{"n_experts": 256, "experts_per_token": 8, "router_score": "softmax", "balance_bias": false, "init_std_router": 0.03, "rope_base": 7910.0, "attn_scale": 0.125, "parallel_block": false, "init_std_down": 0.0, "schedule": "wsd"}
Below are experts of layer 6 (counted from 0) of a mixture-of-experts language model. Rows are named router (the router's row for the expert) and show model dimensions 0-159. Each number is 128 + 24 x the weight over its row's rms, rounded and kept within 0 to 255. Numbers have three digits each.
After each expert's rows: "comes before" lists some tokens at least twice as common just after its tokens as in all text; "mostly gets" lists some tokens that are sent to it at least half of the time. This comes from a sample of Wikipedia text that the model never trained on. Tokens count by the router's weight.

# expert 173
router:126091150124157077146111158147106087138087168123178125158125092102116121149154107158156110106171131117085137163093097141100081137127129153099119141113153135089149152118160151105126124106102097100118133103137133086101115153114101131137137111103167113141145099124152149110135125105133167073154151148125171088114135120090153122115107128149157139156107168160136154090144134111153143165147131140100135148112103115137143144114092123108129163135139142100144160162122127172130165118155103
comes before: " to", " the", " a", "ed", " in", "ing"
mostly gets: " worked", " went", " develop", " make", " get", " came"

# expert 175
router:172114149087141130146112139129117115131130160117166158118092092094116160111147129141173154130137098132103141138126130105100126148162137160114119091096111078100144138117164155102136156116121097122125136130167091100099105122106120091165132114110143082135154100142140102147125121131138150117142124183145133111111105099102120099094112153160130144143104151119158141133182137075164133148158153125094120162089096130129135120117089095101137152159149140088156151142121149138085177120170117
comes before: "2", "3", "4", "1", "5", "9"
mostly gets: " newly", "-w", " Rolling", "frac", " Billboard", "NH"

# expert 96
router:137124160109111080148075139139101104158099170142133152131118118095110131160131114128150143112121110136085114145086129117128132148165149137109118101108165100126122119150127144128125136122117117112105137130159126107094124119085126108135135104102150125142127115178141116126131072107112164104166150153133149108097153082111150111103107169174136166170101144141160131105140127116153146145172142084064102139119109134125162125089100117082156155123171180097129168123110126154148152122132146
comes before: " of", " to", ",", ":", "ing", "ed"
mostly gets: " fact", " amount", " lack", "Background", " effect", " origin"

# expert 128
router:154119137113154105139103152167099090127118141121137118146091125105105159134144102183163144109125131138080141148116107117114078150167147160125108115114132135104168165128186145098110125110114104143103111106156118112107085131112121090144128092099164104168121101146172120138136105126107131120136135149122131096115141088128159108114110136165129128146118124144168147127135067134127159145144127101107117185075087147134130146108100106085142140143143151134144167165088139161097142114148111
comes before: " and", " but", " which", " who", " with", " including"
mostly gets: "\",", ",\"", ",", "),", ".,", " but"

# expert 100
router:149112127099154110137107152162084108137107141118144128170120109100098147158161084151175130140144116115092091142110104122114121158153127145097102134116138085098134145104152152103115176147117094140114118132149091119116098105087104115126145095106150102163133134138136134128136106094096137105162110173115147115112138093084166135103120171135162169152112150145150144104128101125167166145160133123104114142083112112158141143102097095085139153144129134131147147163095144134093126086151101
comes before: " |", " ", "0", "9", "5", "7"
mostly gets: "184", "178", "163", "240", "172", "187"

# expert 163
router:151087165139158082140089138156107092168102150101159121117124104102117120153134100161173137097175145101103106166096106135104096144146124156111111113110138123109131175113153142116074137090102123134090124099143120106126132134132120113149145104112157109130160088131144128127161122109100145107184131167121148086117120108083146150126108131139146168161094151143127146113154130103151157151158122114111156145123113140157138142096115128107137170126132137141146171187105140166115149108154120
comes before: " the", " to", " a", " by", " in", " his"
mostly gets: " moved", " killed", " along", " transferred", " closed", " arrived"

# expert 196
router:135137120081146115138133158176116110138120169131133124157127112089106154143148106168153142134148157096130122153115102100115102185161150178121106107127138098102147147121143152121131137127089082156111098106162090080109120107096122106156159089096128111151146104133133127134136104098128114124139141159114155117146155106103141146107114121149163174130107146152151126142132110110168121146152123124096125172110127153143170144128088083078148136129185154113143133129118167156119165097150104
comes before: "-", " The", " He", " In", "|", " It"
mostly gets: ".\"", ").", "\".", ".", "!\"", ").\n"

# expert 208
router:147072152149140083176096163137079104174120151124151104125129106115083153136149116148166138086159128112142117170111108123140113167171153130119118110114149112087141173111156147122115149104098116114112116081140141109128116118134105110164165121117156107141138129135126124135170080128109164141153120144146128082112115125112147138118124146152142168148085138142136157134145120088161147151151144090090158126095119147136141122096106114090128153106126149095160156159116165166121151106122108
comes before: " the", " a", " to", " his", " their", " her"
mostly gets: " make", " across", " up", " throughout", " over", " down"

# expert 103
router:153108147085128115161110145140106124163116158130135139125141108096069154150140121166145148130149089096118113174099101126116125171163148158115107110081159084122138166102141140127098150115120108167115117135143141097112114121098114109149141100094154129131136095144160104130168085064126168117160164138137121125116133106106160086116089168152131142148101155144162111100149130145125176146139121117125115144099138143159160166117106091117145143120152130116119141132094129153098156093153126
comes before: ":", " of", " |", " |\n", ")", "\n"
mostly gets: " Type", " type", "History", " Title", " map", "died"

# expert 130
router:137118114088162121147122150160120121145091147120136101151126119105100125150114092162159143137150154089100109164101098090125108158156133162127114128130142104106149136122149133090123156131094094132127116081154106118113091117115116100150125107110145095129143098143144116136134088123112152126164134163149160103141142113100131136131103142132153168135102137172170142109141100137141149143175144089109105169078114141139164142109104077080146156118158157104134133152115159147064154107152088
comes before: " ", " was", " ·", " had", " The", "200"
mostly gets: " who", "',", "which", "who", "'\n", " They"

# expert 248
router:154101129088137106138121158188110083124117164131162121147127114100111152133126081163154150122134138080105121144113094117133105178154148158101120118108136122114145134122175141098096163124111090126108110087176131102105106134097120128134138109111168096136148105139162140163126121125107130116146134132100141112123143088118146113123116126138155149141115124146174168121159083136160155165144133105098119165089105135155146142112112097085137156117164146111160156144088156151094158108157098
comes before: " ", " be", " not", " also", " The", " \""
mostly gets: " would", " may", " could", "\":", " will", " might"

# expert 75
router:127127176122140107154103130161114112162078165133147145122104092098107131144157122148166156100139158105084116127093121137128101147147139138112125130112113100131131145125138152095105148129117123133101119109154123138107095132113112137148180106110186110128146109156143109148134082098123173091158116167105136069107129099119155100120106139174142174152104123153134116072162122102144154153134129116099121147130090142149166147079088131086135170109141126111169145110115117145151136109140131
comes before: " of", " to", "ing", "ed", " in", " for"
mostly gets: " success", " access", " care", " power", " aut", " mot"

# expert 156
router:147100173111142087150115165171093088141117142101148138134140096109107146162128126153170132104156131132124146161104100111127113174163135141112121109079132095097137173136148131130109148115132107146106116110142120074117100102102109091142143095097145103153139108124134116141141107081085150139153134155140169090113095116117155104093084172156160147143093131136153150110171115120151171123142105112112133142097105155127135146119112116093130158155132146128134142140098138180098127106142098
comes before: " the", " a", " his", " an", " its", " their"
mostly gets: " from", " without", " by", " using", " regarding", " towards"

# expert 169
router:117083158127159076163100146139100104151093141101166115148114096079105119141131104181177128100171139117129132154103109135119088172145154151092112125090161125107133179137146149128091128107112107120128125106157115091114111133117118118174128105106159121134137102155144119150150124109106156116165141148136161114099144117102144116115086135157131143165106171148144142105157130110156146142145126092101137135081119155129156145113117107102122158110120149120149154142096145179120155103150103
comes before: " the", " a", " his", " her", " him", " that"
mostly gets: " wrote", " gave", " using", " make", " include", " provide"

# expert 209
router:146077146123138118128117150163090114165104161105155088141113125095107150131158101134165138141163163099108115144122133091084100133152116127100106133120164105110136143126160146105115140105108133118120101102151107105133125153126098099135139126121157156128164089156113151128145102126124168085162129171102147096128110111092166120145117134131166145156078144150150131107124113103142125171161160123095097166126136119167160138134085119113142134156124127126166166192149127145096162096148131
comes before: " in", " |", " |\n", " place", ";", " medal"
mostly gets: " killed", " competed", " Far", " Nominated", " Third", " won"

# expert 153
router:139099154118111097156112175149093097164117142111129117157107125124112154168153110171151142117161131121091123141111121105105101135160134158104078124108143106130128148130159125112096148135116105147119115126180082097095113109070119111144123080105131096158117118141130120127145109105073161112155139159153158124102131108095159141113117155159158145155100125149173152098145108113147146171163155104111140143100125143137138133110095118109147145120167124135161154142108152149079161099156117
comes before: "6", "8", "0", "5", "3", "7"
mostly gets: "201", "199", "198", "197", "202", "196"

# expert 97
router:151087181137134078149096149159111086164130144103128123152116103104126126152154107161160124082129130100102102156106066110132108124163115127119120112102150125102143156143133138121109133100104098125105108109143125097159131122111093102169154116099139093132162108154150159139131099131107149128154158166149148100112146110141132130115093145155132186158101150165149130126151122109156170166135131112115139147114127107142167137085108113083118149140115140123156148177130152169114162114161131
comes before: " to", " the", " with", " in", " a", " for"
mostly gets: " along", " returned", " moved", " home", " transferred", " asked"

# expert 112
router:153135137124158120156106123128115105150097148127135097140123101085109144143169103141129119125151137105103127146090108120135094142167134131099123109103159070109153164121158169096105127113099116139137124096156091127135112134111131103133144113115136092136127107132157129152137093079130112087161152145132132115116149103124165112126114179176132169182106149167138145083128098099154159148128127122106140143135093131171167159104114102087147141130146125146153137172094161143097159088168136
comes before: " of", ",", " for", " and", "\n", " ("
mostly gets: " politician", " member", " player", " president", " brother", " manager"

# expert 154
router:137124150131154116177093137159101103144089178128138135127100071099104132134157095164136172130130150103107113152106093106107116135162126142124120127133153106111168130106144144120110131140144094141110114117152115102104104133116111130160155114128160102124147118168149116127139105073108155096154170168134152107135157096116164126112102157174142163144112133155156123091178105108164138164153142099121114154107096132163159153068108100090129135116137154112144142135102132164127139108112129
comes before: " of", ",", " and", ".", " in", ".\n\n"
mostly gets: " art", " music", " law", " development", "ology", " research"

# expert 141
router:140108115116154106152111168137117116144116156127128125165107095106114143141147104153146149101150172100100133126098094129110093141159133128095118123110152094097124147115160137105129138107125091166093128125172086118106099122107096111144149097117171100148142099124137135141128097121116152106145156160151159089116137098130149112116116146154180141134117128145153159118144111125157141154176150106078148153092119144135195168106100075094153137131143134092135143139088152174111125102155130
comes before: "-", "|", "201", "200", "199", "198"
mostly gets: " (\"", "*\n", " \"", ").\n", "\"\n", ",\n"

# expert 236
router:144107102131143106153128151148107114182085128132139120141112138101086156142146112159170132148147141132086130167123128105104100159139153123106089081128133112119132156096149155124104152146104113147080103117157079114121107129126123106131120109103137110138159119148129112164139114118129160098174127154135127073132149066115132097116095152147155115150119124146143174127136085135122133146159165117126120163085106134155151164117097148134169139127146158137149181151129136130116155114178080
comes before: " ", "aged", " population", "0", " %", " there"
mostly gets: "°N", "Personal", " Kitt", "°S", "})\n", "/sq"

# expert 228
router:126097128122163090150110154170111111144111144105177133130126120084110160126128104143170131095155131134109130137120118125126110165149159149108122112067136101113142155131167142101093154113114095137122120131131108102129092115106118123147136082092141118142154116131137115133164091088116175127155125147137151106092124116113153116120110161146155137164091142151150151122166111113148144122171145108097107160066109134120139152127107113081148149118149158117136167171115155149101168114132061
comes before: " the", " a", " its", " be", " this", " his"
mostly gets: " into", " without", " contains", " despite", " through", " among"

# expert 157
router:150122117111141103150072149169094107147132135134138123186134121089096154141130113131156149116146130104108128134113107097120100143163153128104123134081135107098135184113161137103083154139109111151089119125166092123097091112117151126145160107097145107151139107141126117135128089103131157115153142154108138108108138091131129109113110120156154130147099126130164151110120102125165158148164144115129104174091108130154164147121083088088154128102135139116141153152114135187111179097147108
comes before: "-", "|", " ", " |\n", " Succeeded", "°N"
mostly gets: "°N", "'\n", "\"\n", "°S", " JPL", "!\""

# expert 249
router:133082138116130102146114146129095102187142157104124144136120110134100150169142109149149154105157123107104108122117097101110094135184135134139097112122150097114132121126152151125079139129118119137090114138145088108097118090092119115139150127117165100137153123150158160136123095096093148092162146138124157110118171095133134132105121143156142118175067138169149145075143125142138145139125106109117141169116121172162166131086097104103138156099150125124140148157117124175108164107137129
comes before: " ", ",", " of", " –", " (", ")"
mostly gets: "°", "″W", " February", "°W", "-yard", " match"

# expert 255
router:164110127097153099147120151149098112135106147103146100154101117105116160143161089173171150098142133109096162156132115108102084147159139147121114109115133116112158150127147137107104115119111097123109115110151094109113099151110120090135120084084159106148147108138150141128135111128116135117140130159132130105128132093114159105107119147155153127141122140157173152115140085134160153147146145104101115185079079142131129130090123091080137177128155148122156148148088137177085132122156099
comes before: " and", " which", " but", " the", " including", " who"
mostly gets: "\",", ",", ",\"", "),", "—", " but"

# expert 147
router:160100151118119107136126162131119125146101149119134153160110114092119134129153102159174164117141117087118138139116115100085116141162146164114072109130156069109143147097148135127107157125122101130128124128162098111103093117084116087166132094129136110147137083161143129142158123092100167078142136176156138111108123125127145090134119147146151159142117128169145120103138139120138138156162146112108130158092116156146151123115072094126149127131160128101177126143109152137079140087158119
comes before: "201", "1", "2", "200", "202", "3"
mostly gets: "Gls", "198", "199"

# expert 190
router:166096123118144123138130145152115115153116154117150108153114112104096139159145119165144133138182132119134133147090100114139127158182121169118121103111149087092124150098117156101122140127100103163105112100155131120113102123127138124137135107102141111155150101156152133129176077087113150120179129141125195115123120098103142132083104129139157162123099157150149122121121115113165150167163168129114102159086137129158160143131094070097152119110158132113133126142106171134120145099143097
comes before: " The", " He", " In", "|", " It", "See"
mostly gets: "==", "\".", ").", " ±%", ".\"", " Notes"